Experts of a small language model.
Experts: 128 experts in each of 9 layers, 64 GELU neurons an expert, 8 picks a token, a softmax router, a shared expert of 64 neurons.
Training: a variant of Muon for the experts, 538M tokens, 4108 steps.
Below are experts of layer 3 (counted from 0) of a mixture-of-experts language model. Rows are named router (the router's row for the expert), down (a neuron's output weights, with its number) and show model dimensions 192-255. Each number is 500 + 25 x the weight over its row's rms, rounded and kept within 0 to 999. Numbers have three digits each.
Before each expert's rows: a language model's description of what the expert responds to. This comes from a sample of Wikipedia text that the model never trained on.

# expert 61
Description: Of and prepositions
router:468511483506533461511503548544442511500483510496531514475544533482458537492499492538549506510474478490519457489508471534565515482502495513450526527518541525496511467469494503507553460517485477
down0:505495472505459505523521550468465508465469456501501503484468506477531469554527489488555535496501498504484485516519490510515517502476511519519506514500501542464499506522612497463487507521471503
down1:471484508499504508475519471484515492513545522553487456519421504530472496475467505518474515525501467467471560541514491540485505523531494493512507421498468463484487494494516482480515503532499534
down2:473470511500493455503501482550489498514516526517536480520474518460489461512477521483499523491519531510482522502493476476501478505467545516461518475541517501550464485499511516505518526476556519
down3:472524533500488540516512510499454511508484544518501459504536541452457488521502527516481520513526567453496498505494551487496547466527515535491482494487522530469479515467471500501508521533448477
down4:501452460517459509478497511506502470460482516500492511530480459503547492454505476556507495541488523534521518505476507535537517543481469534530525464481506515524494500480495494467541489495490467
down5:519514522474505477513500446514508520509521544487507517522520496506482511514476483500511517535558522506515469521480505509487493530539523518516487506503507520527493526486495493465500490493492483
down6:494511466479523515480525485493492495507483492480510508433507496505514546499530469536457442487510420504526494499500520535515506514500523483561536545539474474467498556518448470505523472488484529
down7:517458557493512518503531511515475500494443492517529477497479497506508484500477498564495489464479550521529497518523503487509487481499522469521525516534514468503479471482486428492510485506443502
down8:517465528504464506508540448521433513494509500478486463503513522496484496537489480469484518500440490468501460496534464511524521466562514495489484478512469502505536511532495512505515488507528497
down9:531499477496508526508562475476554524546492502472529533448486552498510525482494477473514474530504513460527527522487456484474482489482510474512468489509488470472518470477535508535501518519491475
down10:509485474500520489461491505464507501511511455488528459492496522533398553514461475520498499540571518477503473510520467528509519535493493508503520526498497533494478478481510462531488573456459504
down11:516532522475558526482460534533503517484500478480505562564503473492522523494484542509508504496518486543545466513468545519458533524472514495482515527446498476516519510548526492505504485457526462
down12:524500475515501523497463485506487525509499515502474521509476510516530510471498472520505504507492505516508497506483512535488461516502495486443499470537513546473495505495515507485476512511537494
down13:511436459533531559505546532469535524486506489486546531524480485495478502503498519499484514523496512543488508515486478495475506534468489519509478481480497522493516527497520447468477500529511492
down14:529510480525539509476476499519494531465490504557500513472490433507461483514500543496521495478493532463540540503476523534546486497523485502503485507562503471506520469497503542477504503501521530
down15:457498502463512518476428474472478512434477523486526531527532503524489489491539464572546486499509513494512494500505495533462515495519502544502469467525478494478539483491494512474473513507514452
down16:495520501440476523488448514476540473520516522508455483468514502544487529488509498498488508509500512481463513466518499487545524513506542498529466500484496525491479475498528495498508493480456495
down17:454494501467490477500492490522490522489478497499478454481527533524517489513476521487529524524491564503509477526460464508503435541513526511524525505516524492536483545479520517520462510501469492
down18:520503469498503482485512500492476489470498504505495498545502481548501499468509505484562508504498489484485549508520502409465519492491497476477517512551497463447508505497473516483511492483500492
down19:500507470501520529520507546448507518483526493507521494503497489499487463443529510489502497498495508514493489537499511467491448494481483530483470532444509501472526508492504520470502472488457501
down20:471509480521520485479492522478503532470514493556529498569494508497482469498495520471487548515519527514480485468542532492507510493457502527488481497499454481481538485474497505457466507520551512
down21:486506514523521504520515496554523488479475473513461531537498501508508539491488507507531487488448486461512455509490503514492504503471518508492469512508571537484481542487488510459490472522511513
down22:508511517477512539456528494533487476495496506513474493494536518493469488512534514497530486495521450520524529549519566487468486424486534490505515479536558514519508477517470489496498507499506484
down23:519491506494522465509510459489464503480469481510491512445522489500482500494477498520447459482509467529486495526489475489525503521500492491496518472526532476540488507472469475518519492487458506
down24:499509525500489533511490496522482512507471493511468495507491475543476514495497512515455522452502498498513462501548503492493482489500449541480549493499496461502529500498487462504464509538459544
down25:508488529485506480487532520515483526508512498475488510478540500516535477475476519507522508458515526462504554487501502516496510487486529496549467543487501484453486450497512484499494469449494506
down26:521523480484494493506474495552478515513512484506492472481480449509487511474492491551482492476549499442528503467457508465490514483487525449490527528527507444477499488489458490531502460494526526
down27:487497518498496487559498477546472494559525546464479524502522529515505507536494502476548495494493498548507461489540478490495502502474487530505506515499506499503434484516498491507556547462500460
down28:514496461513504502489472484507580566503483495515555509510467514484525494501514537518492534532505498507512508540473479536503490494509516492532548463498507507461482493497502471470488504523531488
down29:460505441511511475487469494474545482499506533501501528504497491524493574509493477481511486503527531499486505510545511527509505442478512509530516508551498558519529494492487496514488522495527495
down30:458499486471510446502494476466488540466484523540471521507546523532508495525535494511499488508537480477477471495510481484506434522519501462460485453512514506535506451512531449495476541481550448
down31:491576497486512472538507504498551479517516487486471460463459454492491506471498491513510520517493504483494516506491498486493507484522514521485459488441532549475492473507495519536481490494500488
down32:507511506506474478523533524494468510515465461510505511451518476453496470486510507444517452514475515503462545476504547539473535523529512495455488502558521480538499500500500513523491522514515525
down33:489480499488517513481475503474477482472509496505482508525519544520525514517540502483558509514464488519519540519527537522525491501459496488508529515486506538510481499507510527493550506521469519
down34:503532507517526484530505485469466496529548491509530502505466500533488526433510453522567468506507496491479501510507425477450517503526513543510481505540494468534549476483515463495525494488497479
down35:531498515508504567488490507509465490508483485434470513502547490499518510533476528489499510486489477491553461485467486467477516499495515502519460560498484493510494511475510458496440478490466463
down36:479504482510497527480489529491496479532468503513489541467451488459543493455479489461474518491515481495526489478464478527477515515528523475530485535521493501464505488512512477493487503532555479
down37:481523497498515502522473529553540513538537485543494520468460521530533507523472478499504533495513486512492491498492506520525500504499511472489497525528517511472525497529474478525492505487516499
down38:480469470503490478508505510542502509464467507508496523464492487533512535500509517490497521446508482519543475519514527509519473527532530487536474471547572533504509492496496531520495477508489461
down39:556461497455497475527518510499515507489475503539504517508477490500543461450482484526494530478506496515532511457528479512522496478483479476495510555506524501494525468493489481455525491509476498
down40:490463516547531494510543459500510494540491510497481468484435484451492517540546492489516461540453505470473494485480543459521484475487479536536514502515508523449538438512526492504522495544460478
down41:508488497497479496502486479524486525464475523518479502518524492504457515481469477496493513495474524527553487480493532503547450475489499541513509522476517485504513488514511491475495510502554483
down42:488531495492474485459538470515469512462508486513504491559517527548481507476501557486509475523467485549526496540506475475492486525529523492496518497539512543518527505501503486453495510516485535
down43:492488515492480522543473499499508493532457502440479520523473392459543502465492493488482515540498454539491487475491491537487457488569500515465531531505502478516508517510482516521487532497507509
down44:536528468475481473526521488514461518502505486505526509495453496495528537482509480517498517522482524529481500468506504512481500511469528469541520536500491515494452553460474496523539513494451465
down45:498459521525478481494502525482463442445489484483478495496470504536548483520498533456500530556473471493434521472459512505501560479494475535507491492524511519541506475494538489493492467506509538
down46:473495469485524500483540510483495484470547508523489456517506479444473473457518533553501514497486466502446499507535479528505518521488501470539537497503484483478496508532499488530542497448542577
down47:461511465499488462480478526546475498482458539472485457547516460504482486454472520528456492482502468536547450472499532492517471514502493467497522473500479531487512508492504468438513469512549542
down48:495522496537525503458488507542446526494515491520563492481533564492476520529490492483486483504480473499524512525516504494537503511466500512452516528508504538478521505501470504468472448488497473
down49:493478498505522531508491507487489502498488513523476479489511469485487513510528463480530491548474491488505464519445541490479505477509518469529473494496513473558464482480468532519474507513510476
down50:495526508463499496474452474547466471537498465542513487480500480552441513524491490504515502503497506452541472504462472474486460521489503487546486494489521519476494502510476483472514491494459464
down51:500538537483565488473509504496499514499563543537561483539492496495474482508500476458516498483532524468508515469474490489519474448500514515528494481507492533528510477523491481515475509513518473
down52:474572503502499504505484553527475493505483499511519502490533531516501524488500467497514507456501499433524536481520470476527487501504443515480467502504558500521473498517486489505509463521500453
down53:496518530500496501514473486546463513507529468501499509487449453488545482465494522477519552490503534533498521484509563515507499441533511492480515503510495499503474513511487476481478545513434475
down54:493514513535463480529561484532505508517470521505526494521489504498492496536499503481498477466536474499517499467507526514514475497504496442501521533526503470461473499495463507485519519504473467
down55:507470481549492504434469451481496518498529501512476517493532506502454517480475519498537485532475505559546541503491507522534474518479507504519503516515527501495523512461492547539470473496491507
down56:492492492489497459487515509448514518488519535487490477490495555530536542516459533506531534450492516459497498503491481537469535494536483520543483483485459506501493450533484499496508486477496509
down57:506507503508476503467523531521490491523466547542529466475459517514475490560465513538409552469518528476491482569489527499520499492508525497456518536495480472470477508511451478489511494487496527
down58:550515522513498519477495486471533459483494476501501469491476518507539520508500496489497511461502528495494491509503575502487517455517472467458538490495464498484500472459485503521506477487494512
down59:520488441541511480508493455524515545526505495449533468486505473531492495488512490499499515500521493519467484485507494513527492498449517503493474495501541567453504508497480477567468487538433474
down60:453440539517474521484486479462495514488469539510458505519547480504479501480491496503487491514469496500535506508502515528490510516453554528482538517447546529438483482542506464466509525491495498
down61:492447536521446481497570513480515476502486507486502546476542525460512520506478515485426487513508490511488532519469522556491506542476484489451506502524502466487506506502458465504496495505516526
down62:512505503528512507535470481523524487463507492499502504491466518516491559508486525578487492490507517533503503484494469483500513498562485511481493538487487523512501474518499532478497496490491504
down63:506521463505499506537495522483556502493477533471514506500533467511497464491502468495493510535452487492504476498541524526516477496551499498522501531521525505477506509508533592478489486509540477

# expert 55
Description: Month names, dates
router:490497495533453506544485473503487504490527513498521504490530465524462511487534467500501504521450503513479494499458478463503523521444510498527478478509511469521506508517473458463516456513499476
down0:494529536499488506546459565500498482494482464489540464520478492505532452519529481512513488501501483441480494484477503533487527457534546512492492511500479483460528508505518508521510457499513500
down1:519500480496491528497487494516492509492523435513507490490460426458529502535443518533493492491524496460517526508494431498521506484512488497527507497540523509506449499502489462547519486516500540
down2:475471527523503510488498555513504498512494509468495530481560477503494527474458493547505454513518542538495534489446496514499520472522515481510496501530499479517499500509507531528544498502522520
down3:482530462471478465513513514489475479475516534533519505476489484508503530423537494487489495507502469519497482448488529466527522520512547510498523464465496471511486512507483548549490444476491477
down4:523452475485467505513512544536507508498492497505500522499523534509462437469525510508510480500471561493509473498444525504521469506517512533478505536486494497491492490503569504501487511513511526
down5:477509501514514488476483498499533498530560515476513462480459459508501486513430463477520540466507488510501489467502504498487513518520468512513492506509472484552503488486487545495509498463515521
down6:491514491451519497549501492488486469506506499511488529505517476520465485472514493538475538526506480540491470545487498511497478547572479541465521498447494481515482523525520470467494496532575441
down7:482488488497527519461443422482539495506511467471473485560466484499532522498484534523512498489517504529456503470475497480508468472493452527486481516499494520507521521484497477529460510474469504
down8:496512492511511507450499448509541486529504488457510526445497508515512479488537467467493514521470438519516476505496502500507496532486469464502526435540517482501495477499489466502511504471525491
down9:477486487469468459514532485544521507535480522499468464511529501529495521454500446519519484499473479470508485498543533456488507504543548454501464543466504469473524479499464498515505497461495500
down10:521535510545499485539521489567528527470481541492475553534526498520501504514482494494499474528527522444475504508467486538546469513468502507501532508499500507504472467565467521508470517471553495
down11:495494528505506488474535470536524505463514501501496543522536485490470531503516456524543512509530492486498522457468476478469515490472475477548514502504536485531487503453483505497539508512481494
down12:564533458438523542514505464518502538448505478517494483502514489543516487491509513472509473516488468500488471481490482572551482472525513491486506520513479512510494480486519543507446518505533431
down13:541471515526492494467467510512484514514533520495491543511516491536498511480504495487477515488477501486466459504531486548526504527530531501479479530475533526511505500538487491501493460511483463
down14:505488523547541507456499473495501504479476526503494479492553474526514481467542528480525545505535523501478522534539477515495492499459490530473521527498518458497490493565518452461510496520517494
down15:451455483500541485495495513515529477512506523507489527483524530503506518527506519511466507491501546519480490437482539492476480500539456543530481532519549519499501502487510519512477512504507482
down16:469522504461506503494480517516497489493497501515496502498493486468490461460446503492519452482506480495487482482509465499509471485461480515482507510506538481508533486521571482504535512466516473
down17:482502470484482509483540495512480530544464510487518509534504555497468496515475495482485479507512500490529463536513515474489488502430451481524498493524489499495516505512502476528474448531521493
down18:494543485487478497487479511479507559476495459525497475505517475551524466509515517486517517524523480540498517478487510504477512514473525463443476493511494513548479511527499497542453504470556520
down19:521487495477498471511526522449516460517468489511509500520462494520544508562504480536485497492527475509461496515493474513464510501546486470481527499491475497526532513455508499498526469469513510
down20:470537496464488505519514515491516518540515476504502523469523469496483509525515508521510525490507491528484470464488487488490486456461509507521504520538478508496478482487499525518503514483524529
down21:492474532543494479499547528492501506484517463461494514460472480473555447513509473485449489548451489464507554485491531472522473495517521479484483511507549521507548506505490495473501505515484500
down22:454491490495552522488500502453429519524510523499508435540448529529535477534532513441517485473504460489501497480505507553519497502513500527494485501515481516481533518493516498526516474482489492
down23:520540503509480489523516483509531503499522489504553500476539511495482547493477492532484535487531486481500452538540472521511505549492484487531517487463480549515541436457545458464522507483495545
down24:461476439501491515508506545486515510506473500498445518498507458522504526500482472490501515510500512494473491494527487495474545492461491491457543457504488509546520511470527484521522482489557531
down25:480522529459485586527482497518528492468492492488513495521505481503534454479497447468501513503512498531524515491493537485508517495464507501500494521507507535498486517475453481501471498489497547
down26:512518494495532462513479510510563509503495488512522500514552540516481533466509493509490525503465491491507519513475452483525509463509468505477460535479527511530501515534508463501485528493523499
down27:504505509479477485505527494505529460485479507464490475474516512462505529500555422519547459476482482503492547506523503487499519471565547487461476449493490449505487501504486539504500532512536466
down28:532497516544457458534550502535507500508493498492535494543491466479539498499487526507501463498510497564490526527510496486481502511541471487489494516516506472505482483485458555479532564484512457
down29:512537499494445547532505497527508506520438476504496512500527487526484508524482536546488505506450514477535488499537519517516528487505449503455503490467502484510540500508476536462517500489491521
down30:515510461501513507463517522486513519502505484500516524538504508512502472465538452469449490501509474540492513467478487489512541568482494494489492531452506503450490505516488475515454473475518436
down31:487473513538491505464518454505465519520514528476512521491508551533537473497522503497510478475532509502532507512512499531537489496488520494465522507539465491525501515476458551500495491494502498
down32:514471556494464506491459505490497454492528468512464435538496533501527463548470488482487473494525488485500467500525478544527531501484471444472503479486494463561495510481536500477540549515525517
down33:504478519528500578480520467511508505498494512507509473489499482462477495531498503478487494518494492493494513492527504509524472512494525482514474530494490498479489465447515489510455479525505510
down34:512516520511538505491499499496491544505509503516541519467504525531487499517524525489493508525504511476548501544494502482509517521476539560482515452513471485489479456450479521490534529493501504
down35:507512502502470474451522491484518513478495522542512503542506506523489516535497515499538499470549508473501542546528502484524443443491481508500496458470538497461510520480477487499488531490475459
down36:509486525504492526483453458489461487470478518460496516539518535499468496492518495496509513500496500506488486520513496502460509467489463505516484496475472554501491528491519462543513541504526504
down37:499523482538535527456523458468494480504456462486508522493521485452519452484449545461493513502495489480508524483474486489489494487517530510504521452491480533536479503405491466497489483496496450
down38:498497538498516519507517497483514504508521538504487496506567478488529521515539500501516473502516510495499498475517533482500476521473511470513491495511513508523502509509514479529538480493495530
down39:499452487448468503471487522554506533517535487482486497509485502514510529526499458506505499515504519490489486453479509497520506511477536528473512475515513471513543532508504541520466490530479565
down40:520480493502486509508488502502501432524488514502470523489489473526546488470509514516509508469519538490486549541490479501536502481487480489449506527536466527549516481494528507512518520543482514
down41:514506464472513523483491471486504476488520530476510458490480508520454529458504490509534470497521523539513473549498450543537489474519500503524552469482472520500504549484490538504496492460502479
down42:477500524520550474515444475515511501495498455502531483534519504498537502522472508502544522470489498509477469517478517459463506503480526506541506494549510486525466482524490509509426491451481426
down43:504525470512506489483496484483534527516501500491524521460501492549487508534473525434483505512509503469471483486503504515476502551498490481509507495504479507510495483489498492484536521509500519
down44:468539449472467486498507524489547499508508517470496499533498527512497474506527468513479538522486520522472499508500506485537546529498487492500502506512509502489505507539509507482497459462514555
down45:529482537475515494477511492466514495476519457487472483484511503468477494509455452481505502498507459450515499484537487473506530512561556505466509518456488490453488477512496480530510506538540476
down46:450522492519530499505501500456552503480505439530500533502497513506505499496521486491466539458508523490491507552499495484501483475495484546498504470548495490457469487490554543476489519535497507
down47:495485483519502511545498499486490525483516498453516518519570514555494486453502459467516514503480513514548517529491496527490503480458492534491516531461488497515496495462501491460498478503510485
down48:462550497523531527516508477500495459504476513515516499499474513479496498516532513507505481473497477509506525514447504536519453509469470512505522510510503510513579535527516496468492489504445515
down49:523531520541494499449509471509511490492506527532532495491461464470498522491512466500491466528498482497467544525507515482483453473490485469503525468488491527491510489507468510510545521531482483
down50:504509496470463519485494520468485502515475485508523482502512482535504498464575517518520519492544503507458490510529525546520494507503503452474488510521509507506529536486512463490483540516542550
down51:462508527491482459476516520510502519506474512501524546444477478464488506476481496491500487468453522477476521468538505507491507491500476518518549493521484518487516520524470508513486547506526486
down52:504457514526440493490450530546549491468508502545524474481524504543541521537518511511510540520505492509513500458471506557485490491516484458512493493496522469493518485513513448491499507521471503
down53:501501445509526477543491499532527466462475482491504489482563499500479519512511480494478451546497503508513506499497469500462488508502484548514497474491513500451533499523487486517489466531483512
down54:514482506461493470525511426472485499459544477438504519513492510481521486482511490501489451482509519519464487491537480473453558499463527471510428445486489484511496488491478466540524477522550515
down55:481475522513511522563529494549530525456520505501456488468464477481489484525486537507518450513490488495500518477509481487465466510490538521530449512532534455516463451495493494511514484517479521
down56:542517503521476509494486477508477519463532568500508479464531545488488484467508526526515471481475547460507501510522492533514479522531491560461440444522515510463507476511457479510507530462430469
down57:526511498502489503441514518532461526513467540494521523519474515496507545495514469485502515519500507503479440489533498460516522529506494486497527487530477450524505512500521508526510468504460564
down58:536506521470459492490477527470483509504458470475494504505475545536470502505512467507472567489507520543504500490504525531522524485461544484526501484506497451520495484531489509484515518502457510
down59:498510519467524513482486541519465514499459510517499507458460491474479538491487514489517481508489539515540495518516484482530472484516498468470509494475517505475520527544537490479529495508510496
down60:484494444497554521529506477523464490501466508503538489538468553509536483459550506500495472544528481497514513500455506473464469480501516536533515510520486484490505513499540512493481530475527463
down61:513472466481534508518521527469510485463479495532486500515488485456464513480457418482493498495518450510472435500449548528484496515524486471501543491503538501491488505510502476507506549486513524
down62:517465507491447520463521488506471502482477500483499468512477507530501481488492523536501493452489515436508508477525526546523526530475507501464482462534503534501476493495539541470467493472455489
down63:496520514523506488483520540520495558482470462543461502480514531520493496556505507504489521508489533495502543472497494492517535508488489539498539516527489476535524490494513511500554490494518518

# expert 51
Description: Space before numbers
router:465499516483486550534506527521472477485445476502507506482488554517461474518492524473478489498515464485514477497493511519538456508533499476491525511528546541493596510527488499547540498514484480
down0:539485478542507515490459481481525515516495483525490441521537474469513485496500510517523489554488538499481525514526432511498480457503513510476509508481495474485500557503544507518473450510480477
down1:490485487525519456511491495520499484547497518495503481530478527460528506446485503505521532470501556511478494519494498470503469549491495504450532479455477531483468492509468514520520494480538486
down2:532471496482489469517494539500510453461487508504497508520499486505504537500477518515524512505452495472541530455473445508467512502495501505502518528547461423540534493519499510500544491492492491
down3:479471466516513548515488521493500545505537484507587488488507480506521490523451484490494514461514484510496461492495531523479456535458539511513484494491474516470509494457492453515458483540517465
down4:507498514456486504513503510501510515484462469531514511516492519517495524463482498546493491529507516475487492502538485478518486503491490483501498505520494487524480456519448468466505513464475521
down5:538516505477541492538526496513525509508503478483471514487481484460452513514502487534470486486524476522501463480514478522507457493466490511442498560469521505482522476504481448500516489529507458
down6:514508479516508475503500477488436501508484498508482455512504511519496485486483577468502504500499499502498515532495507473448457525521531515476473489467507505498506528499480525471539492475527544
down7:499468525491501513501479526456506454477518514499543450541512494470458526496524472483491554512533515531562482512532495497499507494490480516499493470456459472521483478485561515487492515446522534
down8:463517489496531466461500502495487480476494516490494500464467530477495524509531560480495504450512464508542498509499504494571522486498506527489436479474551494459493505494467522501492489514492493
down9:499521501470508453513419550477473483520513483499505530527492495492496519454497473513521518501514478492488470467483535471496516477435450515524519483457513509497475486510525453469491494484463498
down10:528480474509519459483497487499535517507488517546507483485491476471541502458470525524478474462505486503469469498513494508477499513526515495470462509506477475469509502516492468535518451538498515
down11:484510502523486485503524486498514515493490484479502525512501481490495515538504543526490521497471511509475489463499533505527475487467489516479514507516475491465529525515482486460505504477505494
down12:543518463452490469469503491468522500493490537492462535523501517488540519473481508476500476482515521514473529496486495509482487511473500503519460478458460529475483516490531480486497489470526494
down13:488511442542540490480514491486521481439524486521512488519480485519471490477521494465442525500521473526527501494493524500486441513466475479526492514500508486510491550511476489483479511548522509
down14:459527519520466554527458537520518460476492491493447484493491528511473510519501524522523483501544469498507476514488486497476522509491506537516522490497475517489515543475507466537504535502506530
down15:475466542536517508486520491488544472501518479492533456453508504535471467471528478513486504552514506530495465454481491498496545534535491486519472486491529492475533507479464504495526507482557484
down16:519529514527498509556487510524518503486466516506467495511523491479503526530467501462462478478567463463498540517485499495493483490505515483488476528501488551465514513523484518489531557499555500
down17:450517489478497458501494475470497512488478508521491503508512539513518488548515509501468502480498494518529522504466480515535471477476499537501485468529533500456510476489499514481488492514476506
down18:488506555478513470476492482496465459444555476512524508495499540525524516506501449485513510528506501517485507497479515479438524501546505531492483475533490533527539515511511517506514525483489545
down19:503487526508445502474534476485486489541491485510514510450501496498514515506539535478523481544533517532513504487475488453511509506480531490493455503520501488427525530485516440462519490505521500
down20:483496516525528476490458508517550518458500477500518540503527506555489483528513477550466484520458476509516522492525447512480545480486471555482541544471520487522515511526495490481478536515509502
down21:469489476526526523495478472470516514513446526474497499493483503487460465475505503550517516501498518484482520506496544510516512505515547491542487512495510480442464530477466516495488529532516503
down22:520489484528518489494522505510493553489443489532490488559497471500467503502544510490487509500477509514492516500470396492521505510489518474479510515511522494493492491488452516497517509489479542
down23:489438509518517491567518456527505508569462467504487488478498528525515501485506515503548543486470516492479501476490453495537455522486502506528491482527546489509521530498534508486467512544515478
down24:460484521491514500507440469465517443507525491464469511509475502467500492489477446498472509547519490472429529475495485490501503503508511485505492476513500524499478509488522536502542532490489452
down25:498520509497508510495463496476493528489482503507467488556561508526505467505526491520484480455502509540553470507511475519520508497479477512495531527490541524522493448496472509448491536517539518
down26:505489488538474494523488516450506531487522492502462435517508482466492470505519521520492513470522487474458528512522511488517487477513506489509518483489478537460502496485451477513459517493520509
down27:492522494453497539478505487459481500475481530474484532517452507521516531461511538521485490426503519482536511469513583499483539462518488487500450544527508475505454487502471506535497494540478495
down28:467483491530586539488460476516480495442468522508510522525508490523467487498520519475493504478504519462472518483472524578544506506483479495472502437472492511491523479536489497488517516509487480
down29:508461483497502529515515546473480465480503467542467477460495514469501507443505484536505488471511541532523476528503524508557455524527518518512505506500505499462551458535515490454541497514525471
down30:436483500490522499489489458491480493461511548457505492536498523444494500501461455495498520534492476465522545493516540467488515519506507551499508489525477492488461489562496501493456488493438490
down31:527446548486492504493443479517538506477519490502533464471433500472554515482484440515526512460541505482520486514463536491527481458498529477518481455537483492531508504472511463495504497517506505
down32:481512479484464490515521484493466455528500493456533535475486448522493459507474505478481531514496506479548479542489488544461545480522496451483504438494472518484528514505549524512505486495482457
down33:482508537515529511456500470485517542476505480520503458464450503530438533513484504525468527522502508495492497497500515512488499486538504505504493479480491495508495455528527503507530552497522487
down34:485496498488479511475515506497513495565511497477507512451499497468496470514511484542546498549552471488452498480497484532515496551506482497514453499512484514481458495486459512488502479512525496
down35:517488473477474535456517492506515529535484536523499502531527523538525497491542475501516510445507529531497521513535496502521475508526517516461489493498505479466510490529488580523458496468463514
down36:531490489481472507490518455481484549454505520507476514477451505418475496478482476489480516533506441511510521484501538510498484503504455500515435510493522510522502478473521542477473501472486551
down37:510501501476485546493554478485495508522506506466480487571487466524505522493510475497523522518518487503510549491481507477507479484501490517485457475482479554501486505476521492506478513536494490
down38:498485498496506488480530509492494471520490510530494540476527516494508509463479479537511466504486481463485500515491468501539509544532489456509510495458477532507532483542504530483534494490452521
down39:487499521508515491528519500503483520500472545514474518542517476531449529479555516496530512453494496497483480503529499456513491484484504530504528483485474479472511503494526535515532557541457526
down40:504501508496501497506446450481527490478504521526494521484481537530510497510480507491548510530528444488476524507484499482501477547422537479512472538479491496517552504498479554477505524498510566
down41:518518469526483509518528458512515510480466543493511530504547484513485497503496495506547500535485520486513473534489516565494521515524489497497450517487487505476512499453477483453447493547494521
down42:480473531534470514533514486532464526509545479533476503467536513533549498521469489447457459487522497496502534512482507475497482487465511479526575542566498529540535472537496513462467489501497495
down43:472515513491520470459512497493532467504475506517488521474514481497494484518493518474521522501494508525503460507501483517506452579483521509498532496527537456501485511477466494473516472484501506
down44:447533472486504469490515523519498513469516526474504490504527491497529485476477483463502470521482531541463518528478492497516506529483530500460504515463481524511519482529515487502542537489469504
down45:492439504487522523457502452522516506513499497482483500474543497481534537500513456490497492474510513483475475501501505503475481495503521480509486509477497483528501481529543525492496502493496503
down46:475500495498534500520518500485494501485519497557493516524480497485499483543465529495513474497492488466509487510451516525492513530504484528511480537504517468519503457480529492477500501518503468
down47:502501510505492507499516494511495484533573480511504540472520526524528515488488489474536481539512513498477508493507521511527459530480477482529468502498502507496522453500447487455483449495498522
down48:509495507498525503514524559510493475511489514496486535493519492485528462493461498520491512494502449492474532497503543489514479477480495510485504513475503469519530519494498437506555482483513537
down49:475520552551505510509503493543525532509495485504505482498456480514494522483507526488521471459466542492452525489456471461511488510516515464503498520477550442509466507501546482484484485542477492
down50:504503496519471496510540518464511500532508498554493489467525494497507473519498513486491498495519507495555532525508470489489474536499530451493511527520496456524530458469537507498489524498465513
down51:492466530516498504490470484504479577537511485497509519535505512506528515502501477493519490503493504526563470497534470523485526538517500491483508503510511495482506497501479524517480470471527515
down52:459517426521453524523506518526493541484504508500560498521523461494475505495470493499477537516517526520519567487438506481537522520563509501513518489489489469493513496523519490472502513475519489
down53:478502479529482472548476519474465503471478492528536507476469470473505480509484532503532469513484459467527483439474473531506529480474493519483483508516512497493533508523524508540507505463513501
down54:495476537516478477467457535539512521499501481497483467501461487491533523499483486536520467481512504502531486450527464493460511521511478506516534524499511458441493491517533473488494519537461468
down55:533529478551503535540493502524512528535492486485501484485506501517519526497522463554528479481499504532506509532484511497507514501487477460491564462533519583476475471510533510515517579566486497
down56:528447463509500500498493521498482524469492479528483531513518473518523508472498488482495488480503512467510511488546460523518489486476445494497539523519518509525519540494516494491523510512484483
down57:511520486514523500476503486503448538479504487493509536552515523534531484523520474504509452506541548508470528568509484476537487463489505496475488511527483496477487494506503573484523542488493502
down58:493514513526493512531478470501512482500511490517514524494537523489481511492482491466448514501508487510500452545510522525519532455472565505478511501520555521497552501499502491534456501511551528
down59:513489513498496542537479492520488491475426500474488465500505475520502487527469512530505539497514563543508494510531514489492521465499528498535506508507479514493498514435501494483506502487486489
down60:490498509494461487503515506540502530462453471477480491523480538503559513533519533476503491493499509507471568489504519501498558512482533476487498528510472506479504505535475502512501482521550462
down61:449473542472462492484457492548515481489514482483514552459506469468469527529464471521489484479465496509533492501475548507494499512464505493477481539506510551504492475509460492469476517501440507
down62:506460466481486504483485513517497468444489513484536489527495479461476484477492506458541466497488445484462544479451488518443513532524492528486503450516480509483502514495502534485525479477531496
down63:489516477482460549495469516530505503472501469534506508499530460468510498520502502539529477530487495519504527495488534500467475510530515488483466505473549495547490568510565559534508450502480486